From a checkpoint of a small mixture-of-experts model trained on Wikipedia: vocabulary 8192, 124M parameters.
Below are experts of layer 9 (counted from 0) of a mixture-of-experts language model. Rows are named down (a neuron's output weights, with its number) and show model dimensions 0-223. Each number is 128 + 24 x the weight over its row's rms, rounded and kept within 0 to 255. Numbers have three digits each.
Before each expert's rows: a language model's description of what the expert responds to; "comes before" lists some tokens at least twice as common just after its tokens as in all text. This comes from a sample of Wikipedia text that the model never trained on. Tokens count by the router's weight.

# expert 37
Description: Head nouns after determiners. Common nouns after the, his or a, such as life, role, area, city, death, plus blank Majority and Turnout cells in election tables.
comes before: " |", " of", ",", ".", " |\n", " in"
down0:136106120141130103125103131110151119151112177151156172134108129144116112165124144117122140125143122122159101135110130140118165183124112159147140128128158157079088114150169139124093142116120139111074113116173114139117126135145143144114136081126124145137112129101111134103090135068169112086098135062118112124107160156109123123146172113081125135141090163122141113116148111161127115147165101122139118147096197154100100110123120175158123145161139146146102120159167115148133128152129142126098115145108102137123137108109119088127133155156139149107094134166107087144142108159139172157144127150130108146145119063172109146186116165141103154164133151140143108111140141134162102153128
down1:095121128122117095151152121107123148119164135122175146152144160146090145132099112094115127130148149153174138129136122099099148158187082140136134153145109115110120166186146091128132165098114154111123177123128092143103145115133120164069202141188137113123117108129142098160110153161122107155131145105126096159146156108108125096154153122160096138127117132132121176137101173165106111087119101150115122145123115143116123155101126099078159159143122115133121117131095132145134122110140112142148116136162116178123144077121132156120170127141150153085096109127132134165094154112149137174117116165181113116122118108108133124128147158108115141141139132126107115174132171138126137133147
down2:101116089131115120103091133084092136120134178147103116100104179136138098143088113106115151156113123152132086137118144140133100152144061117099122159111137094108111141129138142125153154105146146152141134119080103127124111164083150145122097120179098161115167102117108140143164151131079097117121143139142138139144151124133141096093152085108110110101141115114117126124138189092139168146117132108143119153115130136076161090071124112135127146188146146131124123117107114110143115119109154158102085144171132152114160121118139112117108132120147134177139116106135131145165117115153131152152155118121158083131142135140150115140185094100108131122128103117160120094120111128145149109056
down3:140156138111142123152091127171140145146116143139165110126111097101138102120106124157127120128118160127147143139129135119112080072146133087149136185119127081135152149116152129121095074112144157175119126129104093135134139118118128086119147156144121094126153147109164158143119080170092126133064065112081113067118151140128111141146130144143156090150130104110105092136090109160123122131114171102121147112097067150132126139092110146133164131091104142113129148120106121140095165103122103123151121113139146141138079156113131168127116109115097149184130100100134172145140109153122141127092142131126132110132093148091081128143138136157121128129130123107139120170145118115142081117121
down4:129156145131134148122132172123117119136165111150092111126135160134121100119163137150112088158134129107133124126125110150159081105141133090146136115100083109130136126070139107138081119144107140142097085099134108139127091148131131106126164162138076123117191134146164099127143116172102096172175134101114086119129143138132126135126118112129154161104136083129107131129133148122095156141115137086118164112091140112063124165107113153125141099103147145116136125097142135116133086107077133147125125129135142152148124152078135164096136104160162151141186135165101143110166120106140171170166117108100108140086121074126123086120101148116146120133114110124153104106130108141113154152109
down5:183147105139102136152130109136099172133120080140092071103156146147114075177159157157107106124141096120112118117117107121139103105146155107144115153118097125092129130137111126123069104130121137096110106113138142104106137110095099113142126121144150149082146107138152139127112154168146104126148107063141152150127116138116125163176135164180129124104164140140098126140141141144118151109116161110139138133142153098122115123111123109083093107158145141100145085148140132130125117097094156134132136138123184131131123149099114144134175151114129119115139108185103130140142152157135103123140086126086162130062094080115135101119135124091123154106131095082122142124111137125100103141076
down6:115147116131131113141188124157114120151104140121131146126148123130146136138123129119115090147178154146095119136165107137145180130147103135080106146165184108187053194131132117140113093115169121166071126097154120116116110150128143143120124117098130117129122117137137175131087152164153135114107084095096131106135149138076117120108159159138136145195139122126116120159107110115121169101126116146155160147146133146103090121113129130140185127121099153124107119139111132101171139131138166104114100138133133143144126141139156136131127065153111144112136159142142139139131122148089138089126123125138115121137129087178111137117139171102150102141141127127158117139070102120112090150120
down7:142132096089091122093104111158137153132149162124151152087111161138098167111125184127130098092099148118139082098124170125098146160129125111143147129125107144101165096116153145138140125125067100104155178134157136163169102135130109112140135111100117130152164165171176119134155113130127155098140113147149102136137088100127148132161140171137095126124148164130109142133140125116159163119134118150120157125078133150122132141136143164107120142089096131138114139121103111122076120144075174117135157119115109083138143149107129136135129113105129122158130115124175163142123158100127156161130157104114131174163144099146118150100133108113120140100147145152082098080129127063138132113149
down8:131154112108141130149141113157170138099175149145138103136142134108152102119123142117101134105140148172118126127117078132123118125163090147098116145112116157166155149117172132091175112138116132136067163072113127112121106155147150112107109122139090132094139133113175165138187093145123152106184154141123120139108159170146102114176141117160157086175134077142109132124125132123120095133116107133118135101092110112140101085118136135150149134129139097131119175136155132120139141118161090118140147101163113139148114096104162136124101137185135162078110138129130099101100136145101093117167153136155095123163140163093089172132124116108112129117117166142134117131109133125112149156139

# expert 25
Description: Countries and place names. Country, state, city and nationality words such as California, Japan, States, Polish, plus word-final pieces of Spanish, Portuguese and Italian names.
comes before: ",", " |", "\n", " (", ".", " and"
down0:141141171064095119164127126096132123127139129110089091126102088101134121128100105150163129132144154152137152129130155118144181094149083094107138140106143136098130133131128116133145120084129119109099155089112147086123101158105173095180159094152091106127122119089143125154117120114171121117126116127113089117133113094120139168119142165087142135156108090118126095114142136108149133173180084083085116139093128129126097137110096117125115136142096108130112138153138088151109111120099070141090084132095125135132128145135129121151145154099112184107110168136102143112120153126137134147137068153126113128173115153131109151106154157139147149126125087139174132136130134147145122153124
down1:101134104143161120131078112121121164119129151121099151122140118138124122136139131128128132137138129104136117136120116122100118113120151120116104144114097142144127130097129105117075123151118132166074135094085127109120163140165134138118193129197127120116141110113140127154153134159121147124142116130142148084127118123135108123178142113132173112144175131101095144106080094116175074137105140111112137158124091151191153116104129089147146133136103125104157146115155155109115156118110070121141127098167134116115128150175138156119102131147142102129125113077142110166104137125143128105140172149086135112115150160114135129156153147101150138153081157126100107155096129036102089114112
down2:114095141131131092092143117143132150106135114106170136091108081069097170132148152170168136110094102143097134134089118142100148121090087145121126116120157131120094131124148097147092098122128124105120142120132100168136134139109149114106122104115129143117155160142140101125136115120087157160095138151148098113060123153109135106135098133116162125108109152170082099097138141150135151156117149088154111128155171112093170101173153145151130139142133128111129147080135150127125109113153140115140116121116121124137118107116118127161118081154138082092138153150122110140139123088147077098157116107147129145163162134120126156117102153124116094143118134096175139161088125194107110169106
down3:141144132105112149120147157147108157154158126129106120145120126130116139158076169155106160147122158143118118077133123108160152154097100126102148138138137093140102130084222135150140136117113121133137148130142161148096148117113101106106169099147156172158079103142148150133123129168138130111148133087135119135113103120168123107162092122131140102121115123143087089139136102053129128141135118137103068154149135150161146179129122092127132066156131106150129137135162140178100126087127131140113112113138136104099168123136128104135122125104140157119111161140106137114154129131111149091126136157128156084097121174088116128151100130127152119160125134154155157111111153131122147124177
down4:128147160133090136103120138147110106178130112141116126091169165111107104110095131123117129157123144143154161110111146117081102136135120151144112099131150097128115090139130136156241124084123127123144144160122101120099071096099162129137148114137121160138115059147122154129170159162096105119104157110143123129132104151136152131140107114156126112121117113131154096142162160109124126097157146144109091129128091115156126157087132081124135102117140112102135117131108129143104156096131136102168115105116123105113128128102147103177163141103126113153130128096135128102116106157145067172172109135136123120136131141133141144100122150141107159143153119134142123114103182120138189119098
down5:110127143147085121135182125115146116113151112082124157089149137132135117148178120177102176184113140126109086152112147124142128087124119135095121109136140150142136086123143147136162108137106115112101136120084138106132117142170103170113123108118147096164138120124136150111169150093131099099139118112095097108123160141130140107124084104111137124103127132105190139139136098139164133139127141122140143207167133152119090180163120118106137112143140119138139105072105137120133111140106142122071129150083153112121148133155117135123150143136076145156135143119117152133108141113096170175130130110138126114123104126160162132131135162164133074190126122109143137141157104139098118097103
down6:120151154117132151123080141112135113097109136121120139113104106096081163138113116123126123142140138169127146078133123103140105111171110108098137112121118120154116118100097150176179138117087101146122133114108120057123150095176128166166101139157119125116119156122150124109108113124139144111116113091159137120160131155128145168149164143123129142167091104163151083093172135106130186133149137129134104180098115137158120138142114121109184108090134108121146152158121104124133137162116132122111155099109131117131161147130095150138124149113129130129152123162116156122117131120116114155155134161145137129150114141125070080117049162105158152110148087108125158145167186135126140110132
down7:138140117192143102148156143153137183151140137128176128126115124146179143119114093158117150146104116132118108127119111097134114136106124135163118139108164133098082150126130111135114100108114168115196130126142174160064133109126139137082093108099153112137165139149145174103139154155135131114164120141140094130105114144104124113096121158136106145127103142107108139151119127114124101171161092098149110116162145140088129139144125146052094080133153114125120125081131101142112106056123096124096105095123127132114137135128148130113103142153136118131147151117129094124114110159127138098131139118173095148115133095131170191131155149169121147153150130152121130123095129151109113097114
down8:086130166140134132119120077150138097122123165090146162144144095157106109102152101111097118101122130103120130129128134127149159120147103137109151096118120169148137123104092120128110159091132153148111099130097092111178088125137159142155129122088124095094129111141125123131125137118132165134146122137080145152114118116092137132110133099111116105122146116147195132143116167096119119084095095123164167104150146116137130156139095154122147105100118151136127090124152119108067097116126137115144129130147126138135177108085175094117131160118116152115121105173145144139090164152118134137077107131123134119128133075148132124095184094152132119146146146110094144152144102099197115146180

# expert 9
Description: Abstract noun suffixes. Word-final suffix pieces forming abstract nouns, such as -ation, -ity, -ability, -ization, -osition, often followed by of or a comma.
comes before: " of", ",", " and", " (", " in", "\""
down0:166140133101122068135167138101160174152152117177177134085140153113158144132120116098112113116086142134172103133166112139131103181098143095121078147115146135130146140203137115108119138157114162155125124137098096110094204129140132117125149125123147150177115153121126121130081155129153159092127148113151126155164128117149133126086121095103095142102111139145092117157134113128105137122149115112107134153140114139127143105131140144157164100183119101152105131113132153115174131120150135176148126120122117159137156118144164124104146146126144121100143156136124132107115118125085178108135131156120126161096137117113158136154110126104157151139123152090141106104154125110122153160187
down1:101159119106144114120133107163164124145167098137136097140115092130132152138169174154102118118145124135120129160134130117104136098122176147119153150101102102094154090134128088121214116138151130119097133118151128102062053129155178149164140123152131150170102141137132122134112116118170092112129124162123157104108101124127128150152127138094114180136162110113165124126116163126135121134167156141155127104174139129141150143106127147135114173114133162125095100120168122158099093133143163105191120151127129124145106149126124168149112146155170129080172119133171120100126145145160123121111137119104179101123127099141133123112130130121096125127126121125108123111125128140074130142111
down2:139095141128109145114119134135160152091081149126125125138163090132155129169107116165149116155166122138137143087087140130167124123098141134118147110138096129081125120145158081113203142112105130107137170075120123086114120118083134128093136149146137193144106109112160140103104170134128112147113144157135150115130136148112124144126131142115107126155113178088101125115169135140152135107160120103162117129164165137109156158113155090124140157116174096113142089111124131128135131143108092114152111128131084149110110136095114129147113141121161123081158158097157116096097122129129097137124127153109142096092105119157135065160133138101110120152151187141154169110103154110126136129120
down3:127143072157107132094101128139117159118140162146158099130118157152151155152120059138122150133145134148156087110111126156166099132158155117137157092107134155104111161149087155122076140156105146119116123137081175116142223132098123098084104161111124132117152156105125117104113143159090146125143113087170137146118146102120151153092135169157146147111156153151109118098111105098141119132123099082101178136121104156085135107150132151127122101137145106131098172126131134121137123129139162111078132112114126118167147119098097161164147151130160128117128142152124129169124133144114169124144101165103129097108149105115102147134115117156135134140098135158111127116149131110114114148118
down4:119124143124179152136118159082095131116167120110074111093072116114157095145089153074100095126110143119126160124149175170125147110123092137128135154149135105149146135144122114128075127128113132110138099111120131141160113191089136096168121130164165158140117122127121121124121136159088126172143134154147115090157156116145165076121136120117131114108139119112132101129115160093128140120128097116143100101096113117124132126090112155153136157127150122129109102151134131145109120155165184135151131143135141089116169105153094133102142092137123140127169122079078097142108137096128167080129130111132167166107114120131115099093126145131151134131158126134106165127121127150121078164165
down5:147096161100110124135127139125107094151125167075134122130150155128111154149134117174117163122163162128122145133115151136124149145124167135119181139143125138127157139113141138114120114073150140110116151115089140132129106132122124147167097155148120157111139119109141163186143138112149138132123101112100111117103152127197138106111098121112068139115131133171132119085144152148152140147139159120152126112084109143114120134159079154163122128119135121097196060171147088125111065158125135133138116140090161125096143087122057094158113135162153126172087100142095117123171155155142113118131142146118126095159150139134102122125140130152144126117084127108137128132129131146133128118139
down6:127120129128120167141139155176088106128147124151193082136137125131105155175138145110110135143123139095184143123105140139133130103130133134094136144126091135129170084114115131093134160111107090103121107112100110111101113068152149140147129134107141177113136102117123112139083155093166096180143136125126098139109118137158185077137129155104114124103121112143152129129117125130113141127141163108095145120124094138172141112156141117133131134069162124072107128142117127147143147154098147105122110136148119122149142113099174110143137150133107154107142101118092124108047122109133108141162091134138167122136135144119129113136144140177190122118145146141133136182129144089103122142161
down7:097118121150137133153152133147143125094104096140136158094151147097115174099112133155123140084154111162080153146143126120130128146130141144130126174144112112143157113147134150115082103108116094131104145118137126098136158093141127122158172124101124130117110128093128151168109134121158076116148105111163135119175139139136084117155126180169114137097132129143115143140146121115169118116113131194150123099158124124119115185127161106094158101136141130165115106132117122128134161138158086193119139181151125122182097138116139182114149089127107124140150147134093101148140144131122129062116124139149124073140157129077150144106133103089115096118095128148130118143141136121122093166144
down8:124092138118125113129140125126144068096195140086143122134106120131106141095119105203150128120151159123148126110111072146096116109125121136150133138100112066141133121112156147156162171126147143105159176099181116121110105161137164129126122135109163129133126156167107157193128134100177124144156113083093119129124122119181128132133102128119077123158119156134153144143148098194130148107126141146112105120160143155110130108198104110110137097147140116171132145140112112106136107137151116127124121128120126128123115093155140152133129095162133126160105126107120135125136082093152110139151141109087163143111139108131157126105087116105155119129120125118091147176140135123121148106112

# expert 27
Description: Plural endings, closing brackets. Plural suffix pieces such as -s, -ers, -es, -ions, plus closing parentheses and table bars, common in sports tables and lists.
comes before: " |", ",", " and", " of", " in", "."
down0:120138141130111115147128141148151168148142134144139069134090111162093182112120130128119122126072135148114152096119164094131157148163079143127115115126123178133122146130095122149141126098116129138110134128165120118172114131146127138167128081100099118124123124101119106114144127131127063154143148095107138073127168119167114140120120100128124144131091100117126124130148208103103136155133190175111156137160125139110100128127147167150121126101139113144151144128118114154147092151130149110113140130104134126144165108157134126123122167089109124123081155107116111156115135115089122144106089105087112164116168152122113082168145121100152161151162142128128174124107173153099151132147
down1:137090091130156122136129161141113134148151093118092120143149147120143125148142105113162130132152129110140078121118103139112160169129148124105123136133139094104147128126174110134153120108152126148157120116083109131131152133120080114138142125099138117118122099157097087113172173180108126123152142164185109158106123163140128133119098117195092111104111143135107107143133141123090162145128114153141136128133147141097153140163140059115159130121128115153086123118146129172130136097170139193084103179094126094146091146115119122120126154138142159135147127096153140126112107162122074134139145104160123144140179117157110137145138119132109142120149119139161142176128113161193113144099
down2:126120178126119144139145120134125135085126145106133108124102154138103107150125101175111115127154174136125111162160125141100168103129135167132128108143151088086133143096157147087125113118161111129088170092079092137141155089138115136098148117158107154142115107159117140134117154123120126128134093155137122134089145142116167136141158127127138090130114130139128128156116136072103164071126134120112133127142134133137123139162135118104161135106119147088122097104131109131065154083161153133174145112156160094127126084129100131133123110158168111135125141156083134121156102115130166105117137111114139090168151088081156175175150133100165133117121133136119145177142109135121148115061
down3:141124075154157126156135128145152134129131114154160099097119113109080122144150123170083118124125107132173156128123128123120134117138190131187102164118177121132134143151136121135128141115130155156129136122115124107114177154096133151133122100143142148145103121106133132094131129165130145106068104059156158172151149132109165131152123111135165130119141145119138089142106075111143143107148180133157138163132126154139148096143114137163117151141139147123118134120168159135153167139100080121132102155130166109116070127115127139133101164134133133117104106113122106129110119100158149135081152137131161130135132157138133172145152114167098114190145128147136169119131104084171108114179
down4:153156161080172081113181134093112119120144150154100065142126116106140152133102131116165080130152083156159152123111149124141137143140111133142125118151114110118112111160134139145169140127153091134097119117108106138147093121110131077137120126138105110116106146108114107132132145137134085124101048143162126104111128167116144101185113108117129085144135136127136124135137105119127120172131172150109111096114113134161159132152056138159135096117156110128152111146117095125118126129128115105130166104138118130136179109084098117149099126128116138095143135152114146122086151100098158130115130161088097101101088140149145158118131180105142109097135112139110144137098142131123186116109
down5:129087163092162142146139090067153157164133117133126105144172191109147110172094122094142138134101130095114138117108135123131153143141182141128115132157105116173151162114158152171143133138127122122076160112116145155133131172157129118153110137118161123163179119105134098124131161102153100131180116091141108154104136123168147149111117107131146126124110124125142114138140143131134080141128138102082122151107131166099160109199136128102124126139110125099113130161159112112113145133148107137140143132160080120120136074137081141147100144138093166154111151146105137097101119081170136110107112135136166156091129152133147152149137144122126133103158161127115172111124147137115108132130
down6:093129091140113098086147088096095096180206144111102113100072097133139088153172123116165103077120163158107160148133151118133128105166113147139143144135146146068128128136124071134145137136119109128110093116121119124124119133117154127155140105126149104148149110183131134138133120151130090147089135140139161112132142108114098114117141136086135157124161108088172115093172148134101145130148091115126129143112119149152128150126146197123098172084111143114148086101156139139115095099122161136136139108102160115105168115139132153107097112138156154115147127130126128114118142151132123123139151099110097098129149117177118118105151114163135168103152114092131129121110105151119122143118
down7:126132089096142102115139096124125152123127148063139204111098095111116130125141139093128120100104130126133103163110134108141093144139132133126123107157147142143126100126152122117120144113134096094171119136149135137148156139128137087135103160107111134185102136160107109110129120112131084137141116155170157124139098146127126155114139155103132155155140130099125145191124141097107124114148130124095126139157177112114123131128141134117093151123144165146080120171159122101074134156171121141137124095059123166129156105151122099160131131115189084115179170165103107084100139085118141089141102115120131167128120091110133114119139118142164123122115131176128097111138125100101112136105
down8:125126167122136125150147145116127137152095163139127120179134092111166133166108160119108135134137151128148159133105145153129086091123142078104135178135148123158120154144148092139084135105163136189124083131084105121098114139146132135117127146144126134126153108140146127156114131165156131111136152141166154136149154116120142092115082121128157143094092094100129108131124112163122074128115145094144114159121102163094169164158148101154148119096125092146073164147165148165099135119157115097104103152098101108135143169142167134101165116142098167150113160131153162150128143114103155138095108143081105117153150112132106133126124116134140148133147151158141143122150144080132148161086

# expert 45
Description: Place and country names. Country, state and city names or their final pieces, such as Mexico, India, Italy, Texas, Camer-oon, often in sports tables.
comes before: " |", ",", "\n", " (", "'s", " City"
down0:114115108168123166122142110146115129184133131101150135153188159144106131120131120183124095096124124126136101152116147135141125101090140120143125105093153101091139129128151132136117135147123128096111124146113163126100169108115123144114109096120121194145156068113135150146150127142142145113133139163146129094117158161131124114134126108068085156114131178105098140102123141145182110104105119144134105126162150110127140181124139123103120112152182089158134137091148157115113160094187114152126138139178192138097124097129124133139140127137134147114119114146159128139120083160089122141125168130080108167142110099122136165123116120137108133109100134117150095121176090144137099150129
down1:117108126136163113131070138152148143126103139155097162147156141120140159128146032156131093130146114111128100149126168143177138133129132079108090130089133114132155138114134087124104106121096106129109151096189143132086143120170108107121129108137083175115098143091141138134133134133113118119143180111143138146121101110124168159162139144170128125120106150123141114117134109120177123153102146139172148135161101135109135133126155111121153102142113090138173095141185172137113164171104113139126142077159133145085109134137139128129109155135130138149110108101131134146136126082133150118130173125152166126123171145111120136105175129128104111110130160122144125150109109176152129113145
down2:113121180162130146071131107143143169148163134098095119137135125171107103170177108175142112124150171105163148107106112139173134089140135126156122129126115126129147159135090093153089165161093172140129106115135135113131146152106120134091104134136149100103125141124115104138113125124134168156140112166124158132067140093118120134140117112119188122118195129128132140104130118090145073112150117138158160145149092130098131163122108114153105157126105137101122146119122140136139092120111105123144134129122142110087154094155146114105150146135150124137143137160155119156107144119085130127154143145112141102110098108152093111137106098064128128153128165171124091128129116122144095171176
down3:128166169116115114142090112143110127178134111108142101139097140132124126138126107153148138106134105100143096116111129122109081163148169103154123142143160145084146130122130127153158084114134110133157154148134148147145117120103137167101097149161121126165116120130176140137112159140121190149159155131133158137098129189111110154121121090150104125124138144119156123132118167143139125108154120095105126107155133077125115134127200104128164150116128153101161153066127158111121165097136167172148145140132160108151167156107123166150147122120128124119146151095163124187145117175135147133121109121096140128121088134140095132130094107189152155086126126102153152130117094138110143134092
down4:109176136118135083112093147125103176135172113145136140109137166112143110130120125134151100111116101081128097152095102131155120138142108105164104133166102109100123120142160110131134129114126132145119109089114119132124110179138146164158183110085120115144147157129173125162130149101100144100092117138137138121091147094131136109149103123131166096136161180114154060129139161120108125132122078137167125118106146106142137153137123139150068160114155110147115122193111129114098119162124107105156110128136087109134117112126159120149159087147114150130131115122118126133123154116114149122089095150125133134132102179125127088141050156109133126108110138181100098152127142096140142143111
down5:119118130118144116140077133100103145132111137120150152137136145115122157167144116173137122108137147125151150148118097111131150088097156133115145152119120134143162078118138093156096159157164114136141111123085073083082165126140183140140133136151145080104117123093141107128146169119141140088087158153158098135130139122161128143128118119070112105147138092146132100115098135134153155133134113121132117115136159143129156101158124137182131101112178118181117200135094118093140124152143113125128128125080094138117128129101161157144087122139165140079115084145109101133111140142159093126083155176118129113142107107130118129108128125143166145141079106103132118140122133115158107144169
down6:122121088141139155107107111154171140117076145135135107100112111164101150124115191119099126140085129162124128110134168110113100122125124143143155120104138083156127108120126113120116136091124114092167131149128109125110085131152101138149153117133143111102097142135125113104155088057117170120116137133120146155151162110131106204134124141150095082094134142105148133116094121110145093136121122146078134143100118169143113129152127133053108145129126131158161115159112127164137122147148109104096115147124109185119087108106098123121125118164088105133102135128116148118098114130164145111092109115102100129121098127125135094153112116160167103105141089121115143166146162144070133135157
down7:152164135084093093160153150065165115117098131166164171136099119135130122135134169118112156138141134133143186164102129131102120123127135134123165116156124097113140149134139085130113169120126137113097124130119129124143155123096128137148150098187118125103149166153111157136182134117114104177133101089178071130084131103166121123111156112114100128086118143189122108126098138162101145130116136121143146139090148134128100099110087131131123114121175142126145133160115127119088119142141106125102167079107124193145138123111113108105098114126116120107125116154144118143159112124163101123153106113153137125148159141156094106107142127134173163078145141124144146128102094118105138153126
down8:112123125168158121103178124091130104132144126138109104148150175112099140142113167157155134105162108124094148111125104139116099145104144145133129104117151176135137100145115102118128111098154145115151113105157150108105146099101141091175132111142125071115147129123096157129138153089132126143113136095099121128140166099120148125162147094136125115163146094141139148139073136153111152147119135108159127128134099154158114116105143143149115130089128147089064143091172081111085094128063150093114150120164119134139129098164133081138140154121127136149105169084160121108119111091142149135090103188139143110107131131094125138129103153112103119093141136147132106118103165116175116119156

# expert 10
Description: Sports career terms. Football and sports career words such as team, coach, contract, season, plus Career and Total labels in statistics tables.
comes before: " |", " of", " in", " with", ":", " for"
down0:139144148109120141162174155104110129089097168101127102150136131104122116100105157122180087120151130120137140146128115160131130143126129122142131118141140149141130139107110117155128126133115125109141108131142102117155117101089098140111123167157101113110135089130105115137129131153146133138131160078114130119102129172090107156133103134092116102158080155140104142207103112097134132115148134128098122110099131134151108150122123095149102098108158120121153134118107132140183121164102093138107118169097098166140098125103100130080156125106145092124133122167084169116091100133118104119159114110126090139110149128084158133074087086166165168129122151146165166090124158157102133158088
down1:133103149137126133091152126151171075151134110125149157125129104141127102150146093093118127101121147127127156165110098146143095102148162134110140155137142171147095130108123137119121144139107096112177112111114101115121164143121112103142113138125121159085108144082113083093160100073141169168135138121133140132108151147143085124140159165118134138129111088150109114162112144165164152150100132115120114109130130165102154141124124110116123130105117151112111098120136109095128101113215166141141146185079150127149099111126084109110137171089089144155128122122128130149134105104101113117078122132100117117117169155126141123153171133139119163175090104149115176121150148139123107127100
down2:112162143105121158145153119136146167143152115090084149141146134095145124142125099154144104100098159099101129150124127139141173163158151122137128153163144190137161100065170128144116167163126114140160098116177121139161139109160128123124123126117114168123136081099142128122095123137119153148137142139120090137085131067115119081140087103083121123127079096162155132141164123142124139100080160125130137125115136143141144133107099132138164123109134140095163165168140177150128125114123120129173135106091120108148136115129142114106121157151155123132092155142123133113095100163154140105134140122089166152085131107130143102114140146083134116122116089152134099085129106137117101155161
down3:101108127174142146137107125170114113128113088126122126134113134100143150129139155110145135186161114098072154112129119136119143110112156096130143144150111112143118166129125096170068114170143126162099137195134101101165113122157143115129136143151086163078129148108093129133149123152155153131117129118131115080125111121087131122170167120108149086103109120166148100088141173128183157127124104074094148123117123109129139128106108083127150155141088144142120125140135125109137097125101114168149149105158160139161143139126127127143143154129134099184102175128114114135147125145147107143133122108141127142142081111142151086098150135149091154107149118109160140183141112123144089149115
down4:091117130122125153153134161128108145129144156108121104142112129170132119148165115107122159166175145140144115099165110131130082160137073114146149095154158133127155152141100129139146136079137173138094141073105159131180115165105141151131155144085106132153129100173131122143138137137123127134172091092142096104129144117140135121104162095085075150151112143111128144095147104126157174150136142110183125142139152109148149105103141100162091160135116099136117113093136122175144126124081104103122120118133101112076175124144096169110087140166115132186120117145136150131125123144134163144146141125123111125119141118129119102163151127144140082133108133133111142068134103127106133103123
down5:164118130167128112130120111164125116143130107126143154134134116147160110166124104113115156135149107177116095123194159142170122119138096137149091120098109103118139122177131153155117085112112105083106107104153109150124118099100121096126081100123176142109186123159110083077168141166045119150098130132150110123131172119115098157118142158142174124106131123139137161102148125132130127117135086116129125094117163148135140096107179147121137104145099130139120129135147145138078133139124160117151116165150083172139163143121103142142099153120132135133168111119127106154138116104124136174149155139118160113149117154101134129126147136129087113130143117089152143151098140176118125131094
down6:129123146144138154136150091138102106117151095135141136113125173133120130121177144157120123119107123113106130109122049130145109126155140117149168148149134111104124113118123130113121134145142165135054128150115085123122158147172142112148117109111121107104110131137124104131120084085138128081096145110108079134145174135160149169108104122148143159117165122116134139174167110148097136104110092141177127124134104109083129024132117171118134161120124082115137117124142116116116148155131107113181100158127152137133122149084111170108132091124157092157146128149098131123133109087088139147091116131127149133125130080136103112145131105114161125086101113096130134137147136141125099118135
down7:138155099149152150081105112135166113112123122144121096124123127096100145109152142134125077152110152109166149151103112136140131155142193153150134107111115128128103080136109119080115124131141121117067122128145147124118128092112134142128120148116117151103189089150122111128150153137101130193153115123079126123126139092113101149085112109085109154158130124083160179101121152085153154129090130138133123127125139115158152088083100118110118161134109115099132131116123108118133143118118102162158175108126156151139096098111117090124123101133148123134130143173157130095126119097144145092118107134115140143126151095181172121109144072098135115116161163138084113148099107116104137107158
down8:132150107144152096075135100090138105127136098142139156123118102181121143145125110135111143125131101039131115134096135143155112084122146153177117135115187124103167150166130136137078102127113106127144118133132177081122100130121114129098136147157108087140127102144147156109130117105153153100141133125136131133115140141157133182107132109102141100147145156106137109093106108134170137111150127141106171121133121148109157122125122110120095140124144146120127107144147133127150114143147175125113099102143150094126126108145168159127133132145157162150125108105140101123118136122148190166138191171117115099129105117135127110114119120147119087170110122161168050136153099105152101143169